From a checkpoint of a small mixture-of-experts model trained on Wikipedia.
Training: a variant of Muon for the experts, 516M tokens, 7879 steps.
Below are experts of layer 8 (counted from 0) of a mixture-of-experts language model. Rows are named router (the router's row for the expert) and show model dimensions 168-223. Each number is 500 + 50 x the weight over its row's rms, rounded and kept within 0 to 999. Numbers have three digits each.
After each expert's rows: a language model's description of what the expert responds to. This comes from a sample of Wikipedia text that the model never trained on.

# expert 29
router:387360617473553629478477535505444462535512540524531493441491434554626449421495470535391528467555541499507483534611422455509429405503432515567427547522509537460486545575
It responds to: Quantifiers and plural modifiers

# expert 49
router:454420538525531520449578533490465504577571591518530494516523495530498464420455451608494528513546637508529463614509471442537407408564439552567533547545519551370389549593
It responds to: Digits, symbols and formulas

# expert 0
router:501496540462511500483526556450432402586529498468579546476477516486536467480447510542393483485530564456523439560493487456480508385567493535605514584442533562509395496530
It responds to: Name-start pieces

# expert 54
router:429460628573513546427519590536497503645531558458560529428465457563566484464472578537451495471487475519571449528548444464542452456556433459524471541498624508485475529550
It responds to: Sentence-level the

# expert 46
router:489472604573544536496512535529433548560437532473500465459557454555536373512462481553447446400490585505549502514524455457493489528524480522545532538604572591485438524587
It responds to: Table cells and taxonomy

# expert 3
router:484441560460498629447531496538448456552489509517564454558488447555498502503469508537457483457591559496479476525484481413508473504566467448539454516532503544450558493549
It responds to: Film roles and credits

# expert 59
router:467429513502478529373551634448513491586597507516515475475501453504479416448506536561506510440537540551534435551504491474541513450542419524551457493524548520498466542551
It responds to: Space-ended tokens before numbers

# expert 12
router:514515556519507495434526628509492489645601573567521535523535483533466428455473523530428488467553606517511464574517482452506525436533355487511470511477521552387434514574
It responds to: Numbers and table separators

# expert 19
router:470445557541532578469581516455460449556589521523491471511548523506582402441498495640454505436536498519511517542511537400615442484556456584529501532493575528497456536632
It responds to: Copulas and adverb suffixes

# expert 35
router:418443521530500544454563507498531468532444545514573498487578511504507477473463481560465483441491534496550501540600435537550488372513511499586517633548567523377482544629
It responds to: Initial word letters

# expert 45
router:413445566498568550453577588461446469591536565456497528456532522579571461421500491535434547425513519461543518525500483394569483482547489629609516519480544527499395525544
It responds to: Clause connectors

# expert 62
router:489501530525539520517591558513443479549527522524539551486507477531567483477464571561500430448630522559502413560550448546486483345516507566527442670624615533478459534529
It responds to: Place-name pieces

# expert 50
router:495476540592479514460592538501468510523522502439538511497543532549593486469450486542495458510550470628524411540549475420533470471551467518579488626469496565472491557530
It responds to: Foreign surname pieces

# expert 43
router:500483553532532490469512508476426489568488500482503537442563511553539480472474411569447500451561616478514484496503507484534380425570486564506484630550554515461462536583
It responds to: Capital-letter codes

# expert 40
router:395442524476553494382490540490505395616561546487526476510540482521520471426459561509428485480501545530506491539497436486580481502526449559565546560526549533462403507561
It responds to: Separators after names or dates

# expert 41
router:542487591484496569379534534550503409511465475511535499451514536609540448430470493636421484472543531519532445493536502514477466427569515601521511586575574521480485556566
It responds to: Parenthesis openers in tables

# expert 17
router:474504587518519583429482558568501433603507545459566465543526500507528378520466526549452526460561533499495439573502417494518506367519452511492469507487597591424455517544
It responds to: Verbs, adjectives, possessives

# expert 51
router:514519606533504536474561647521467493639571541523505567515541510542539425411465512544464481447588524499490483565538480482518493383511396505535473504462538539459380529615
It responds to: Separators before numbers

# expert 32
router:467490562463491503432519533437345378545479489507565576491442479535521442484428484533323558459563547482520480530531473448478449410534459532559485537553501572494419531491
It responds to: Mid-name fragments

# expert 26
router:410492547483467567477491575443463382603498513505555567559499486495539450434436487499448500471515570526558497551569451422536453426514487491580509624553549529450521577525
It responds to: Title and taxon names

# expert 38
router:457364621529570547453553467466496456468500556476531475501550433501523481486507442546462521486564525466487376535581500493547426426554458536558445519457558531433475517556
It responds to: Counts and quantities

# expert 21
router:524410573501554502448560496502379481503515489554502502448456521529522511491447476617453497436556534546515479569519442493476488479530465504535478596539496480487488557546
It responds to: Mid-word syllable pieces

# expert 7
router:426434561453548541445518636508503478537578575518501482540487496530541458484405450519451480460462559500559467607562430390517521442555487516523495517544564552504464546557
It responds to: List-line bullets and fields

# expert 11
router:424499555538552497399513547508487487512533488515542471517532501555528504438432460500444447465621524558497491525547450448524440478571423490562514557516593563487477445555
It responds to: Table cell endings

# expert 56
router:448457512479572512521580578570463530644519545453508554514575511582505451431478530529473457409558554525492454616579444494485393449487462548568460510544567549424446572579
It responds to: Locations and infobox structure

# expert 33
router:498494592537503547470518568503460458502558543558515445463583529495496514531392526647397509447529516452531419526570492501512497527583496480570460598568485515473442515580
It responds to: Short inner word pieces

# expert 34
router:484500593529537633424524641530487460582567529543504555479506545531542370526409462523451506465533554577542368565559442497518479459568443485521483497502543504497435512662
It responds to: Line breaks in lists and tables

# expert 10
router:425512535472502517475515541464441461554504514535521574487524464610575428472429548518492469481562513590497421546552420496514474420504460589547502612561534543465425579499
It responds to: Place-name endings

# expert 52
router:497478525552515488489578550517472410507516555552604502495493505542511448504487483518453533451536527512562493597491504382513418471508474564491517536490573496493447499563
It responds to: Main narrative verbs

# expert 48
router:552543556539560588425477541524445359514613464519608462516512438541581424540462443496461467410529499503594440522541498447503507454517437516480499540575510494400488536584
It responds to: Mid-word d-syllables

# expert 61
router:483471546457479495461520529480486412604599489487560463532442485566583409486402530528493485456538551556536506545588513487548512420509471543519524547539565542382549473524
It responds to: Category and descriptor words

# expert 58
router:495423562540550559472545550464490410519537538576528458472484469544534419509469532571459496484672555566523502519572396536505436451513454506529416518506477579434513470527
It responds to: Abstract nouns of policy

# expert 60
router:423473512537528564516496536485408495515516489469514558457576476565551504398422501520498551470536525542478458529534414404572469428534461612623529546506518528516453544531
It responds to: Surname endings

# expert 8
router:524489610505527561483581554561426462565558534441521537499561430494517459440477482559425517456586564503546494557540451435479483430491466491577508521533560577399450557541
It responds to: Table separators, ages

# expert 31
router:488460518560488571445492554533503424490488556497523518457529441582518423489464476459472403419546559507480501541524454507541458455544461606533477469560444576445422535508
It responds to: Section and field heading words

# expert 4
router:506501595512519543480471487538497490531557490558496524514449473563499480491458540605435492357530571563561455532518492537559386496551458454504493628567559560507524522531
It responds to: Word-initial Latinate fragments

# expert 57
router:482447538452516477438522571522525395548483530547470543549486452557531466464438561488436476481494575489560482538523511471517453478553516564477466515611563473490425465562
It responds to: Section headings in stats pages

# expert 18
router:465431544428502505455575540452474472558516515522568577426537518513511512481482524513400503431537577480557495552463428536485461388497491521568527607541553610490453534637
It responds to: Capital after preposition

# expert 16
router:478502518516526507416499558469477457577539448470560520451535535510538506475470503534473480443505636482458447541486462533505382392526521523522511617549588536471467531617
It responds to: Capital initial after separators

# expert 63
router:488492656457554527398516556504416444515488513440513613514545434565542361448492517544508544446544552494534436510527430448601461393521521500519420535583572494428468490524
It responds to: Event names after dates

# expert 39
router:459472552499605538435600557551464489502540495461534542515553491527507397480471448621418516485555601540559445523471454452578475461588514549501493560555552537476467535552
It responds to: Year digits and comp-

# expert 30
router:424454540490516567470470527488464426608566481456543481521521542539593441483404541513499534482512557503564439529598411482561481459524496524511506545515574537436450527514
It responds to: Titles and name endings

# expert 37
router:467473491532497557495566534505428443529605489567530465477502565510583469474453529520498496453562581475524433492498481432602512447502544576541415626498572534477463410529
It responds to: Early name pieces

# expert 2
router:489485569463493483467495506551440480518503553532544526489527524548531446478430494587496420413526515530541454516540436543522491418521424525584560627542530509431489569594
It responds to: Nature word openings

# expert 44
router:456473555565591490399574592469536433533504514509543502457460522496511475472479516573452468503620531542596510522585442511508451477576487497544428464501484592501457456490
It responds to: Verb stems

# expert 9
router:454473539448513493424479489476487431570498448447511562457474451565572528511458572520466430480527503502544492565584480397526472429533513586501452579604547504446425508500
It responds to: Sports team place names

# expert 13
router:423483523510551562441536547465411508525559536525498488492530530553577470489402495513477453505583539491535433598537406470536457461557484545540520559534565587470444512556
It responds to: Name-ending word pieces

# expert 47
router:501435547467494530443501602504415455512594618433520519528460466571490431476455527535544418490556571541525499508515445507484465471555515606543517494500571559494433531563
It responds to: Infobox and census phrasing

# expert 20
router:480479537479538511455521550470479478581554457496572507428502524481512517462484526496476506491522610482503463535504466513545452387507498549554493638530598576463479502577
It responds to: Name-initial capitals

# expert 28
router:466392558496478543428549545447466468534607559503550494507531454519501432430525543561493446470557537509575423499520511529483434421544358550601471507473501515455424581551
It responds to: Numbers in stats and tables

# expert 23
router:479400541542556575403528555464440457490520550463535484447451455531521418467460477564418520475527582484514417511498490446548465451484467513580447471480541559536426562521
It responds to: Common nouns after the

# expert 55
router:498367587562503542466545476442425471481480567462550572467536475516549457421530473576481480489569610529567476502545507533528446400602399572568475539503538525427473577626
It responds to: Money and numeric quantities

# expert 53
router:446518608468550529448532560425499429658585545489579481487541475522543473457469551556498493418493561497520450538503396445541445426549439534513491530485556555484429521515
It responds to: Coordinating conjunctions

# expert 1
router:449448526480528579474510527496513456550593470452501498453570570497540497412446557522493465484525578515533482552492465434603452427518522573543505560461592584475437535535
It responds to: Given-name starts in lists

# expert 25
router:479475584528534538439533511501462517478493582422561494468504454568555428507452456568470517429538534478479438519497478449603419471553451592512541476453592564402409509549
It responds to: Time spans and event verbs

# expert 27
router:429472504479522546473535565496410439574634485500551488482492538499627461462447534495499452466580540522567451544542495459603507495538512588554492593465534568449453485535
It responds to: Personal first names

# expert 15
router:474462551544493549444493635525501436545608538441553503511545456533492480449430536526486558494536513528574443511574416444560475489659509517525504528486479513503407544603
It responds to: Line breaks in lists

# expert 14
router:415397522531526517448496543503467464554574530530556536441524429536554446434462480521506520463557572514508501527534486503491471410536497526508457551488547555447444534525
It responds to: Abbreviation and code endings

# expert 5
router:483523524509563531454602566466452499546514581473522489530475464509473482419387499552508525527512520475528499543509431390586476428561453534609484576486587510485429591554
It responds to: Article subject start

# expert 42
router:408442517544505511419538538517472450567527474515567536476535488626610407481462564560486482495626519505484442548556425473482492466557469524509502600487512509514412534532
It responds to: Team and brand endings

# expert 6
router:500502521586529533499571551515449458519625474491547471501448532484570477437473476558529439498584550537548453568496442454619544456516538589519485639455551570479498500537
It responds to: Romance-style given names

# expert 22
router:442439524561533517451459562472514456560496521507582487465456530524519515461494558486356527445537597577553461550528466501513486441514460516532521554519512558502476519578
It responds to: Prepositions and verb completions

# expert 36
router:515446559508558521468632506495532477506561513514522501490466539559511433526468471592487533490573572577607473612501491455529434483538392502478543614512512525430488526554
It responds to: Word-start stems